config.yaml
n_layer: 16
experts_per_token: 4
balance_loss: 0.0146
router_z_loss: 0.001
lr_router: 0.00036
n_kv_head: 2
tie_embeddings: false
parallel_block: false
init_std_qkv: 0.0184
doc_mask: false
Below are experts of layer 13 (counted from 0) of a mixture-of-experts language model. Rows are named down (a neuron's output weights, with its number) and show model dimensions 384-447. Each number is 200 + 30 x the weight over its row's rms, rounded and kept within 0 to 999.
Before each expert's rows: a language model's description of what the expert responds to. This comes from a sample of Wikipedia text that the model never trained on.

# expert 25
It responds to: Ends of names and terms. Final words of names and noun phrases ending a clause or table cell, such as development, Film, Studios, Records, plus closing parentheses.
down0,200,180,187,223,163,218,237,207,221,225,155,182,236,237,139,229,266,197,211,197,227,243,217,229,182,204,180,185,235,231,231,193,180,258,213,246,202,202,209,172,164,169,213,243,146,176,176,196,213,230,228,218,210,217,239,221,188,191,234,203,229,163,152,191
down1,181,180,221,179,232,199,258,206,196,155,206,211,182,189,180,235,191,215,226,130,189,214,189,216,152,231,231,196,223,209,176,203,164,179,194,202,193,225,217,231,236,187,208,210,197,202,200,208,236,229,193,171,127,192,210,210,233,194,213,213,207,179,191,220
down2,199,205,182,184,157,206,246,206,233,246,196,250,246,180,220,188,244,236,212,234,165,215,222,174,208,231,234,199,175,148,196,177,198,212,213,180,139,142,198,189,202,202,218,198,196,275,224,166,190,191,196,208,166,229,186,202,207,154,165,170,222,238,236,244
down3,161,203,211,211,275,225,238,207,237,154,253,243,196,155,247,226,168,199,231,230,234,231,190,184,216,198,258,216,182,187,130,191,221,266,211,215,166,153,199,166,275,220,194,195,259,193,207,178,197,214,164,218,218,202,183,235,285,175,246,212,225,211,261,180
down4,223,181,189,187,216,219,205,212,160,214,201,183,209,225,208,205,148,217,178,230,223,197,230,178,195,263,181,239,212,186,176,193,181,166,209,160,243,196,216,226,201,181,221,218,167,210,197,191,188,180,253,218,186,159,170,153,171,239,208,168,204,185,201,205
down5,205,203,162,157,137,213,231,231,190,137,269,189,169,203,198,178,243,177,157,231,209,209,196,168,229,185,230,197,193,210,176,166,230,196,255,171,208,277,231,203,197,207,250,101,218,200,211,148,202,199,259,157,209,243,180,210,251,236,255,211,186,162,179,213
down6,266,204,221,231,175,218,176,178,249,197,184,242,219,176,252,165,212,223,183,205,215,168,192,255,199,191,191,181,190,183,200,178,180,222,235,202,193,220,197,193,184,174,185,250,178,169,217,210,193,197,245,190,205,215,179,260,226,169,141,202,131,174,232,190
down7,182,247,167,171,220,168,178,164,165,217,194,186,252,191,230,224,214,216,173,216,220,190,197,180,178,220,242,226,228,202,200,195,224,224,136,207,218,175,222,221,214,167,174,222,181,229,217,135,235,217,221,225,194,173,231,184,180,209,214,220,204,180,165,205
down8,215,179,136,210,177,198,225,234,189,188,206,162,222,200,165,242,224,199,152,187,192,177,206,230,191,141,253,116,255,133,198,250,204,267,212,208,203,228,231,238,205,156,217,213,207,182,193,210,211,186,185,161,234,224,180,192,233,179,172,172,109,260,231,125
down9,169,151,186,180,172,225,264,172,196,240,237,205,175,178,204,203,191,272,170,173,200,251,161,190,161,162,247,215,188,220,243,175,245,237,201,190,189,195,249,192,237,172,219,197,174,207,231,156,208,181,271,141,203,220,136,180,189,189,203,228,241,174,227,205
down10,166,175,246,261,216,210,184,231,200,225,126,174,168,187,157,214,189,242,205,159,169,203,184,216,160,197,183,207,194,220,173,214,179,210,151,243,190,187,198,170,220,211,198,231,205,176,133,227,178,248,211,208,154,173,211,193,159,205,230,157,198,177,198,199
down11,210,237,205,166,217,191,182,191,206,182,199,155,214,213,190,169,124,194,183,223,186,221,204,207,201,172,209,215,259,221,218,251,217,257,200,159,215,157,131,246,179,187,179,209,185,188,186,174,219,197,217,214,189,173,244,158,180,185,232,212,201,189,187,228

# expert 38
It responds to: Inside parentheses. Tokens inside parenthetical asides, closing before ), such as years, units like ft or km, born, disambiguation, and romanized names.
down0,206,235,177,249,297,173,241,195,205,227,206,196,142,224,190,148,227,160,232,160,239,199,244,189,249,246,205,202,226,193,227,208,181,232,201,195,224,202,222,255,185,199,196,191,203,234,217,240,249,210,166,262,193,180,222,214,193,196,234,176,202,198,193,200
down1,244,167,244,204,192,208,154,173,233,240,181,167,140,218,208,163,162,236,190,144,193,202,224,186,170,203,190,162,164,241,139,223,218,172,164,161,201,188,189,181,174,213,202,166,204,164,189,205,211,169,222,244,182,171,208,156,177,180,146,164,198,193,208,219
down2,168,189,192,229,173,222,216,214,176,167,170,198,194,213,180,178,231,170,190,177,189,137,190,196,184,218,193,246,226,209,221,295,191,133,189,212,218,167,227,169,199,218,224,192,204,188,246,198,147,192,205,195,169,179,186,240,208,182,155,158,189,200,248,173
down3,205,186,171,198,248,205,164,209,140,216,197,187,236,192,210,230,190,145,261,210,259,173,197,223,219,200,172,184,228,190,228,228,233,241,167,248,146,174,129,195,181,199,181,175,241,166,185,220,205,176,254,194,230,219,213,152,214,196,193,211,196,202,154,210
down4,200,219,189,237,180,245,171,250,158,195,241,233,177,176,153,237,193,179,169,209,190,209,269,141,191,204,177,162,231,213,246,216,185,211,243,170,184,189,171,182,191,178,233,193,191,175,225,241,227,178,192,204,193,216,223,237,189,192,216,190,179,240,179,223
down5,180,196,213,222,202,172,198,213,208,199,234,153,218,214,168,163,251,187,208,171,182,254,264,185,199,178,249,193,207,212,212,290,197,179,210,191,189,211,185,201,189,148,203,207,202,192,143,218,186,214,257,161,211,152,187,234,175,179,178,151,200,182,208,203
down6,224,242,250,176,176,193,187,187,171,164,211,181,207,189,177,161,236,147,166,177,242,139,204,183,217,242,190,204,204,203,176,173,170,181,184,206,191,201,136,209,254,211,189,184,143,194,228,162,224,237,229,211,216,175,197,156,200,184,171,242,177,211,234,201
down7,230,181,246,161,224,218,172,176,215,236,188,187,281,247,199,176,270,230,187,174,229,204,218,146,213,233,156,217,208,160,182,215,184,230,200,197,190,198,231,175,219,154,221,198,247,247,228,224,160,175,202,147,169,219,172,216,160,199,205,224,156,170,199,196
down8,196,198,223,205,222,217,215,204,181,182,229,164,232,158,237,201,173,207,161,205,195,171,240,249,198,205,163,216,201,194,208,202,209,238,209,192,223,177,235,223,207,187,211,204,219,246,200,165,188,209,187,172,156,155,210,220,192,199,233,192,223,188,217,220
down9,221,155,216,232,184,292,189,155,191,225,198,200,261,210,141,238,212,237,198,204,195,202,266,184,110,194,154,162,242,169,197,214,193,155,218,222,168,218,217,213,181,239,177,180,145,222,209,210,201,122,186,242,251,171,188,206,182,171,215,232,196,172,192,164
down10,117,225,133,212,184,259,149,233,191,147,185,196,196,198,172,188,245,202,201,179,209,200,203,249,232,212,192,179,170,223,254,202,205,230,210,173,186,212,230,224,172,151,211,203,209,207,151,213,221,198,196,272,213,155,225,210,222,160,160,195,192,203,236,159
down11,219,200,232,210,228,205,159,229,131,209,207,235,236,167,197,207,193,186,204,173,216,180,173,187,195,227,186,196,197,253,246,210,218,222,187,191,128,218,120,178,222,154,181,266,198,131,166,201,227,189,223,215,203,167,243,159,211,188,163,182,136,218,173,229

# expert 37
It responds to: Foreign place-name pieces. Middle word pieces of non-English names, especially African, Latin American, French and Middle Eastern, such as Ouag-ad-ougou, Acap-ul-co, Grup-o.
down0,205,186,220,227,214,198,162,181,150,178,210,169,227,204,209,221,200,162,207,197,163,220,193,220,158,227,232,194,202,195,240,212,227,210,203,196,153,192,173,166,228,155,232,177,145,203,229,187,246,214,169,205,201,212,159,184,175,185,206,231,183,195,181,182
down1,157,216,145,219,239,194,194,246,182,229,227,173,225,152,224,137,176,223,200,115,186,155,177,168,205,212,142,213,207,170,237,214,189,236,154,204,194,220,197,183,160,215,234,187,178,148,150,225,191,215,190,218,202,160,165,212,180,176,204,225,242,149,280,247
down2,182,237,217,199,199,190,170,188,197,252,250,216,196,199,175,235,198,138,192,185,173,178,181,141,244,218,179,198,240,153,190,209,215,239,177,212,189,195,196,193,153,235,190,243,186,220,244,226,173,218,242,193,229,179,214,197,168,195,204,182,248,202,286,163
down3,234,226,213,239,259,210,216,213,157,263,165,199,171,177,237,220,213,209,175,237,241,225,233,161,247,277,236,218,269,192,202,183,213,187,167,154,192,217,237,225,185,194,243,252,211,185,171,180,250,212,218,215,151,205,178,217,224,255,232,258,177,179,227,185
down4,190,187,242,223,236,194,141,199,235,176,247,190,235,214,208,219,231,228,226,154,194,225,228,215,237,128,192,207,195,198,192,208,133,216,253,210,208,222,201,169,192,231,183,207,198,175,185,216,165,222,184,208,293,245,166,176,203,191,226,207,158,185,188,225
down5,223,193,207,182,236,188,195,209,210,193,187,187,214,229,176,149,178,160,177,193,241,176,175,188,191,209,189,167,103,175,210,217,241,217,180,185,248,159,163,163,201,163,260,168,177,192,233,183,230,180,195,208,170,202,128,199,171,132,200,185,181,187,192,202
down6,216,191,196,148,169,137,209,220,164,247,129,171,127,236,243,191,160,172,192,227,188,194,211,215,223,229,208,136,196,183,216,162,261,272,233,186,209,192,196,213,197,201,147,150,131,173,187,207,250,198,195,219,183,211,232,197,295,158,231,179,184,211,249,190
down7,232,180,188,219,262,162,149,177,201,217,244,203,257,259,215,224,223,167,143,223,245,200,172,201,217,191,238,140,208,185,246,240,164,239,220,178,285,253,170,212,157,194,184,189,181,184,208,244,196,238,195,178,195,164,195,232,188,164,232,245,221,220,194,225
down8,178,168,200,174,156,178,183,213,225,224,196,223,183,194,193,193,223,208,191,206,159,195,207,248,220,207,192,181,172,246,182,201,223,168,181,213,131,161,234,174,212,160,203,210,198,222,187,174,167,146,218,180,240,119,198,214,212,193,237,157,244,197,240,167
down9,191,251,218,196,214,163,215,195,175,178,214,212,227,266,151,197,171,175,259,226,178,221,218,147,210,206,178,179,152,162,166,222,143,172,232,208,203,144,196,207,188,174,235,163,191,171,204,131,201,203,229,247,155,211,165,201,227,148,189,153,183,196,168,222
down10,152,198,197,243,183,180,240,167,201,200,203,188,240,167,234,195,161,209,211,205,234,224,217,179,179,165,149,164,211,155,224,188,228,236,172,192,169,167,204,196,214,163,214,226,214,274,198,220,216,219,184,221,232,181,226,158,197,186,171,214,240,192,218,172
down11,252,246,231,211,177,232,165,180,171,188,204,202,163,163,230,220,173,200,204,184,196,213,203,167,208,208,161,208,258,245,166,210,142,184,205,182,185,191,253,217,211,234,171,219,268,222,135,176,152,213,202,196,203,163,239,156,175,232,180,183,221,155,193,178

# expert 35
It responds to: Odd pieces and symbols. Mid-word pieces of foreign names, digits, dollar signs, dashes and non-Latin characters in tables and scores, e.g. Zsó-f-ia, $, zz, 6–7.
down0,172,188,199,242,209,157,175,156,215,196,227,143,221,164,235,178,232,194,203,211,192,187,159,226,195,187,232,230,201,230,223,188,161,152,199,220,164,181,203,220,217,190,184,200,245,253,151,168,241,240,214,206,209,189,192,210,253,172,216,167,171,210,230,190
down1,203,207,194,222,206,228,129,179,235,196,179,217,141,194,173,180,242,152,238,163,202,195,207,187,221,144,208,216,154,214,188,225,206,222,220,244,163,253,167,200,261,143,239,210,235,143,227,224,179,227,217,234,176,258,205,211,248,189,172,178,143,170,183,174
down2,251,218,196,187,232,208,195,178,245,203,161,239,250,188,206,168,207,172,205,229,249,236,200,195,186,265,237,223,249,238,202,209,181,217,227,222,216,235,181,237,230,247,182,164,197,237,169,197,174,218,164,173,213,240,195,185,233,205,185,251,212,170,204,220
down3,206,209,193,187,195,253,179,202,285,187,262,197,168,255,196,212,203,242,207,177,233,187,196,171,220,222,237,165,192,139,243,200,186,222,203,223,199,223,144,133,184,177,221,209,190,227,222,226,213,219,217,158,231,146,163,154,197,258,235,183,233,210,226,224
down4,206,243,245,226,195,191,217,223,215,164,180,182,200,210,250,189,174,196,190,195,192,240,204,180,181,222,221,205,205,227,211,230,211,249,195,224,281,205,186,195,191,232,243,258,194,266,233,158,202,242,178,203,200,181,148,192,198,160,175,229,138,241,174,183
down5,223,203,241,188,201,127,279,216,208,177,200,195,171,197,201,193,223,236,156,192,191,173,273,192,211,199,215,213,215,148,194,252,200,229,191,184,156,203,213,198,189,201,187,259,225,180,231,180,213,224,220,166,108,182,223,170,205,203,230,197,155,234,183,193
down6,147,213,195,207,186,197,267,218,189,212,248,178,206,178,175,202,179,152,255,174,230,207,185,190,257,197,205,194,208,205,176,201,183,174,163,197,246,199,204,209,166,223,245,179,208,206,215,221,182,198,202,223,213,211,212,215,154,150,184,221,169,222,235,222
down7,142,230,206,197,204,213,177,171,210,210,175,180,234,218,222,200,173,194,202,150,183,183,169,189,203,216,224,200,159,215,185,210,202,239,254,204,276,181,129,174,204,175,161,133,254,219,221,213,180,254,244,165,197,251,238,174,185,214,157,201,175,167,210,178
down8,230,174,183,229,108,216,170,180,189,191,166,211,186,207,158,204,254,176,207,185,195,175,250,190,185,230,176,173,213,192,195,171,225,207,155,190,253,207,224,212,205,219,201,153,222,189,179,169,202,191,122,199,166,197,122,221,224,201,215,204,180,149,251,245
down9,210,200,223,209,233,234,238,239,207,225,186,191,188,184,194,212,155,209,211,183,157,199,191,167,246,246,177,207,226,144,242,146,204,196,166,235,157,239,187,244,203,173,155,194,157,138,223,190,221,235,183,140,237,206,197,176,221,185,166,205,191,178,219,195
down10,195,123,264,185,263,168,254,229,197,221,216,231,139,194,189,218,226,184,198,220,157,163,239,225,223,174,187,170,183,168,177,168,184,179,157,203,227,248,261,160,212,207,226,163,213,138,206,174,190,211,207,234,167,217,194,160,137,137,177,192,191,259,160,251
down11,172,144,152,192,210,199,186,197,199,237,197,196,238,201,114,174,216,133,176,228,217,202,197,221,160,155,217,196,218,211,186,175,202,149,186,210,177,247,169,186,172,232,188,147,191,217,155,157,218,205,211,206,190,217,187,218,206,175,227,204,195,169,157,226

# expert 11
It responds to: First names. Given names and their word-piece endings before a surname in cast lists, tables and obituaries, e.g. Robert, Mike, Paw-el, Derm-ot.
down0,192,216,186,154,192,199,187,205,198,216,228,232,243,195,192,215,193,198,228,156,176,123,147,158,219,215,206,230,199,256,225,138,231,200,216,192,173,228,166,223,199,168,218,191,132,209,189,236,171,185,208,186,195,249,221,171,175,218,180,222,221,152,210,207
down1,214,234,234,225,226,150,210,230,218,201,168,212,187,191,210,176,229,218,250,176,157,154,237,216,216,137,169,247,215,149,223,141,160,253,227,226,226,207,210,231,221,192,167,259,203,159,180,161,224,153,221,217,166,190,214,147,122,183,185,214,179,192,217,157
down2,185,167,249,223,213,197,190,155,208,217,216,191,260,224,161,222,202,300,153,210,172,182,245,165,241,168,207,220,227,190,182,183,185,196,146,168,229,223,222,243,190,205,175,202,194,193,168,246,149,227,206,230,202,220,147,177,210,163,191,170,191,140,202,173
down3,178,199,199,191,161,162,198,157,242,251,220,180,174,202,140,190,196,252,152,217,214,203,160,228,183,207,164,156,221,176,153,184,247,239,111,150,201,144,204,238,198,197,241,208,182,250,211,241,260,216,206,116,176,207,147,217,205,216,188,234,172,159,256,220
down4,215,212,211,220,133,198,176,234,208,195,199,202,185,238,190,229,225,178,202,204,217,179,216,215,262,198,195,202,202,204,248,252,222,247,210,175,226,223,185,187,198,202,224,200,191,190,183,199,250,196,198,151,221,150,182,157,214,205,209,221,177,149,208,204
down5,183,203,158,254,227,204,253,191,220,215,162,170,204,232,200,158,186,177,212,240,218,201,218,177,201,200,164,182,243,237,211,206,251,197,177,229,204,207,181,128,196,175,233,248,133,163,217,215,170,183,189,244,208,195,233,234,209,222,190,192,216,198,164,222
down6,162,188,185,210,176,210,203,205,194,278,252,193,159,177,191,181,196,257,203,191,206,155,200,243,232,179,255,169,136,162,191,157,198,210,170,227,243,171,236,249,203,199,180,190,241,199,265,174,199,219,209,195,251,143,185,229,189,198,207,166,167,217,231,185
down7,260,170,222,154,235,184,199,149,191,193,235,189,190,223,204,214,198,184,195,168,223,196,282,213,173,150,185,250,172,223,176,241,189,200,155,195,175,196,195,189,180,195,171,186,163,206,240,200,189,131,202,179,214,184,177,202,189,156,181,164,151,184,190,188
down8,199,155,223,145,191,181,219,231,185,192,235,170,188,198,187,163,224,168,151,197,182,209,193,189,220,183,127,185,147,211,171,152,225,202,166,197,217,203,172,196,203,227,205,145,251,223,220,175,162,255,229,168,187,156,230,213,219,165,220,191,160,148,188,195
down9,248,175,201,212,194,254,201,196,257,238,238,153,175,218,162,248,209,197,177,202,159,230,171,220,165,220,167,167,199,187,188,149,192,196,187,139,207,171,206,147,193,208,224,165,298,193,198,228,196,249,232,174,179,229,182,161,195,196,189,154,206,202,107,169
down10,175,188,188,204,200,236,245,209,188,189,238,255,212,225,219,181,220,214,186,219,245,227,181,194,206,230,174,225,158,190,218,220,182,205,213,177,214,189,207,194,174,218,196,201,145,197,192,235,139,179,220,207,217,191,198,173,189,225,231,191,189,267,189,199
down11,235,228,191,234,215,185,223,232,166,230,172,174,163,166,217,244,230,174,227,230,193,226,199,230,172,174,217,215,199,221,168,186,250,202,194,181,249,167,193,177,240,236,206,189,190,184,184,194,191,196,176,184,184,161,169,228,160,192,152,204,261,161,206,205

# expert 16
It responds to: Name pieces, table separators. Pieces of personal names, mostly non-Western, and separators in sports tables and infoboxes, such as Neer-aj, Ak-ram, Bakhsh:, pipes.
down0,207,238,142,196,210,158,191,248,181,203,216,224,188,188,242,213,186,222,150,196,183,200,202,167,196,177,199,213,195,169,168,190,205,225,163,171,210,210,233,192,181,225,280,140,200,231,222,240,196,204,197,220,243,212,235,189,186,229,200,257,199,220,197,206
down1,184,226,201,206,191,300,204,166,201,212,142,253,187,202,218,180,168,218,208,212,217,142,189,230,208,210,204,239,212,193,202,205,234,160,208,192,168,224,208,176,205,200,155,220,217,219,218,148,174,166,186,149,178,170,213,190,247,213,234,214,200,196,168,207
down2,220,178,234,190,206,233,178,193,187,188,181,224,205,152,279,217,199,234,246,233,172,160,211,214,215,201,212,226,215,201,167,236,214,190,227,190,191,221,147,230,209,119,224,198,232,223,190,161,184,228,226,205,180,218,213,207,186,189,200,175,205,183,225,247
down3,241,220,177,217,180,214,181,218,193,212,204,191,179,160,194,211,237,193,165,226,164,253,221,235,150,201,202,171,188,191,168,170,170,211,218,187,201,243,168,165,225,207,211,184,185,227,238,155,202,232,205,176,172,208,169,203,222,159,173,156,235,248,156,198
down4,167,178,221,175,267,217,199,210,168,182,201,207,189,173,200,211,159,146,186,187,218,229,180,174,162,235,182,177,257,276,153,228,183,146,184,195,186,238,193,214,159,192,186,237,232,229,147,159,225,267,190,148,197,238,222,185,237,211,246,249,188,168,167,166
down5,170,211,179,189,183,207,213,192,205,164,211,179,180,200,218,232,148,214,150,191,121,214,178,262,233,236,248,215,195,222,171,276,175,145,235,193,197,230,191,212,187,214,151,191,215,177,176,195,192,212,178,202,161,244,174,236,193,196,198,238,239,221,185,156
down6,188,173,175,162,215,281,180,190,183,179,210,178,216,182,223,200,201,231,208,205,222,236,280,239,166,168,170,244,233,211,213,207,167,219,212,199,250,188,195,175,239,220,247,149,211,214,210,175,205,209,212,196,191,193,210,167,155,206,183,162,212,238,191,201
down7,232,192,198,190,182,212,238,188,163,234,185,254,228,189,178,198,167,173,193,221,213,223,193,182,259,222,214,216,199,167,207,230,158,184,205,235,214,209,231,232,218,170,206,215,184,172,194,245,175,168,208,180,212,213,215,212,212,196,176,206,173,238,277,238
down8,213,217,173,242,181,183,145,207,166,229,212,240,220,194,236,181,198,241,226,170,202,171,200,236,231,217,202,198,210,133,218,213,140,144,236,209,199,168,217,173,175,170,199,223,195,194,188,212,199,166,191,215,209,201,243,185,178,170,171,164,235,209,156,217
down9,168,195,193,214,185,182,214,230,252,185,181,184,233,156,176,189,154,160,214,199,231,171,174,190,192,178,175,259,226,217,266,225,210,199,249,165,225,206,175,220,137,183,181,206,210,228,153,135,250,158,206,230,183,224,162,190,202,270,153,161,204,195,193,216
down10,249,192,174,245,264,188,174,179,192,211,211,222,216,187,235,197,193,230,202,200,175,215,223,179,215,215,188,143,215,201,183,258,211,225,128,147,219,116,218,206,242,195,188,182,191,159,221,184,235,223,181,262,182,210,168,163,208,219,235,182,237,161,168,209
down11,211,199,201,191,155,182,201,199,164,225,142,202,260,205,229,203,161,178,215,142,209,275,170,189,229,177,152,176,196,229,241,210,182,211,201,192,184,177,264,139,202,183,161,206,234,189,182,186,182,201,217,193,224,187,201,216,238,203,197,175,207,211,227,151

# expert 23
It responds to: Sentence-subject people. Pronouns and name endings as sentence subjects before 's, was or had, in biographies and reviews, e.g. he, she, they, McR-ae's.
down0,233,168,185,199,220,213,208,231,205,173,175,146,232,208,189,172,194,154,270,186,209,143,240,231,191,159,184,151,209,198,158,210,172,132,260,182,169,203,199,185,178,198,144,177,170,169,197,215,211,140,216,176,203,177,188,161,191,172,133,185,181,206,177,214
down1,211,228,268,211,171,211,177,211,191,248,233,224,202,195,94,240,295,183,196,254,182,256,195,210,185,207,200,184,220,205,203,220,208,234,180,197,168,189,188,204,224,234,261,245,200,225,139,213,201,191,190,205,234,205,175,182,195,190,235,203,233,175,222,208
down2,216,224,237,176,204,199,143,178,270,206,224,186,211,186,242,173,154,209,180,226,207,233,199,186,269,210,235,230,154,225,148,212,202,148,195,186,180,203,216,223,233,186,203,205,242,189,203,199,240,228,195,206,198,212,222,158,234,182,212,199,199,202,203,218
down3,169,183,230,138,155,191,245,210,186,205,162,160,175,189,220,171,186,151,216,188,253,168,184,223,216,207,174,233,223,179,220,227,184,226,157,221,239,246,210,170,190,197,194,186,235,246,184,206,194,218,248,191,186,206,177,228,253,137,150,195,256,225,177,131
down4,184,187,186,214,248,209,205,219,212,218,223,204,235,168,160,250,177,231,205,240,212,168,164,222,206,250,196,208,173,187,176,190,195,198,195,181,158,166,241,219,235,236,177,234,153,171,182,165,151,278,217,140,164,169,202,162,218,209,260,170,246,175,215,216
down5,201,215,250,206,187,220,248,177,172,260,169,154,284,243,175,184,186,208,187,168,275,201,169,164,210,122,158,173,167,178,223,203,165,226,195,233,229,195,198,204,161,158,228,223,217,221,211,219,142,164,185,166,216,195,213,219,197,198,217,217,226,218,190,177
down6,181,189,161,161,196,208,159,212,212,171,213,213,212,128,243,209,240,269,222,220,213,211,178,206,158,221,252,243,204,128,244,187,174,166,233,252,177,191,268,213,218,223,197,201,160,252,150,214,249,199,241,178,189,215,246,217,231,208,235,195,147,210,264,172
down7,206,215,214,182,193,231,195,177,171,215,205,188,167,216,194,182,230,161,199,211,236,229,188,84,175,186,237,153,221,226,233,269,223,256,214,211,287,191,158,213,180,180,253,210,246,243,218,182,210,251,215,223,165,208,165,206,157,250,199,162,246,200,174,184
down8,229,227,249,183,197,202,244,228,179,205,225,231,182,163,208,224,147,223,210,184,193,181,198,202,205,209,240,178,148,185,242,223,194,173,210,227,165,207,173,214,190,213,213,162,247,211,197,258,214,185,154,176,202,186,227,186,183,229,198,141,164,213,227,173
down9,189,183,209,182,201,191,221,192,188,183,213,192,193,198,207,225,170,184,235,189,122,194,177,135,138,196,189,195,268,199,179,196,164,227,199,213,231,225,178,182,195,244,222,221,253,211,235,213,138,213,210,227,223,173,242,184,227,247,182,258,224,197,189,165
down10,225,202,152,167,220,208,178,146,208,250,185,195,184,166,159,204,197,248,238,247,152,137,161,213,198,206,215,179,239,180,138,200,220,175,177,203,180,261,161,188,209,185,214,202,208,196,218,251,180,171,219,171,206,191,187,286,209,169,196,200,178,219,257,232
down11,192,240,194,242,202,194,178,183,232,198,253,185,217,182,241,206,219,143,184,198,215,198,209,223,204,228,242,167,131,160,193,201,175,244,221,193,196,203,195,207,196,184,227,212,181,209,274,259,220,178,223,172,160,207,217,213,212,173,245,171,208,206,210,202

# expert 43
It responds to: Punctuation within numbers. Decimal points, commas and digits right after a digit in figures, dates and measurements, such as 4.5 million, 81,000, November 27, 1987.
down0,210,227,189,187,136,143,193,148,224,163,233,200,156,201,178,226,169,136,201,240,161,207,180,157,153,231,189,191,211,157,229,214,233,210,183,216,156,235,233,192,200,128,182,199,170,214,194,213,178,195,168,186,210,168,229,206,175,167,208,162,180,216,216,255
down1,195,214,231,204,194,197,206,187,197,181,242,228,179,196,227,190,276,205,187,195,214,183,189,224,209,201,135,188,205,263,216,178,209,201,256,203,148,132,188,197,184,186,240,157,220,209,184,242,178,175,188,141,205,235,262,202,199,177,176,201,170,228,252,203
down2,210,229,217,244,212,214,179,226,262,182,182,226,165,175,223,211,180,139,190,247,210,224,213,224,219,189,184,172,152,234,228,150,203,240,207,245,181,276,195,183,244,244,215,217,214,202,186,169,250,225,238,98,176,213,242,228,249,120,217,272,233,251,158,160
down3,207,186,132,251,204,237,252,202,227,170,178,247,175,203,172,156,170,184,182,206,161,194,174,194,186,116,220,207,145,206,189,196,225,155,202,187,201,194,208,135,222,207,221,165,180,95,221,236,223,196,200,222,236,228,234,179,198,144,224,169,153,250,160,214
down4,231,147,184,173,193,235,203,239,223,213,183,261,243,219,181,187,159,220,207,233,185,276,203,184,274,182,206,137,228,180,173,186,171,174,192,188,194,276,206,195,241,202,144,178,200,186,203,260,144,188,142,191,201,245,238,165,182,162,201,187,125,201,171,197
down5,144,214,194,233,194,197,238,180,175,232,205,209,219,121,235,195,161,211,217,203,181,195,151,228,180,183,228,193,191,209,195,225,195,210,206,211,183,202,229,210,216,197,242,155,245,253,213,218,183,213,158,184,213,190,189,248,168,206,190,205,159,235,216,220
down6,248,168,219,227,200,204,211,138,215,219,194,199,198,174,170,164,187,123,185,224,232,184,119,200,210,189,180,218,240,215,166,175,227,268,189,229,168,157,209,175,159,195,207,235,157,222,207,171,228,203,233,229,211,218,237,224,195,268,181,228,177,224,182,187
down7,190,202,229,181,153,163,200,183,183,143,183,225,197,203,218,216,197,230,103,199,189,189,212,241,193,205,212,168,210,192,199,200,241,198,236,207,206,202,163,226,199,271,187,244,222,182,200,228,210,203,193,198,189,150,209,178,172,170,234,182,191,211,195,165
down8,192,177,206,244,200,233,198,169,103,185,223,182,197,162,221,180,200,205,220,193,159,221,213,184,200,205,202,163,199,238,160,206,213,174,180,171,188,179,201,169,190,182,202,207,180,152,231,179,190,207,187,236,274,231,178,202,191,235,158,190,160,217,187,215
down9,153,176,192,169,189,178,221,186,189,153,210,158,211,188,168,199,131,220,223,169,182,146,199,210,206,193,189,190,205,227,194,210,193,221,205,164,136,254,134,171,253,217,166,247,183,250,211,246,179,198,175,174,189,213,261,180,205,158,190,150,172,194,185,162
down10,127,194,205,207,227,193,166,197,230,154,234,213,180,204,164,277,220,210,195,134,215,222,202,221,265,208,242,180,219,221,221,269,187,205,201,227,194,283,192,183,211,189,173,211,193,205,263,214,200,254,195,207,224,158,220,193,169,249,208,209,158,232,212,237
down11,171,203,229,255,188,152,196,227,201,202,177,171,159,216,210,197,194,192,216,216,227,232,180,196,239,200,167,155,213,216,227,182,171,165,209,198,147,192,205,158,190,191,208,137,232,171,214,221,209,188,131,172,230,272,234,195,197,148,194,179,191,193,222,219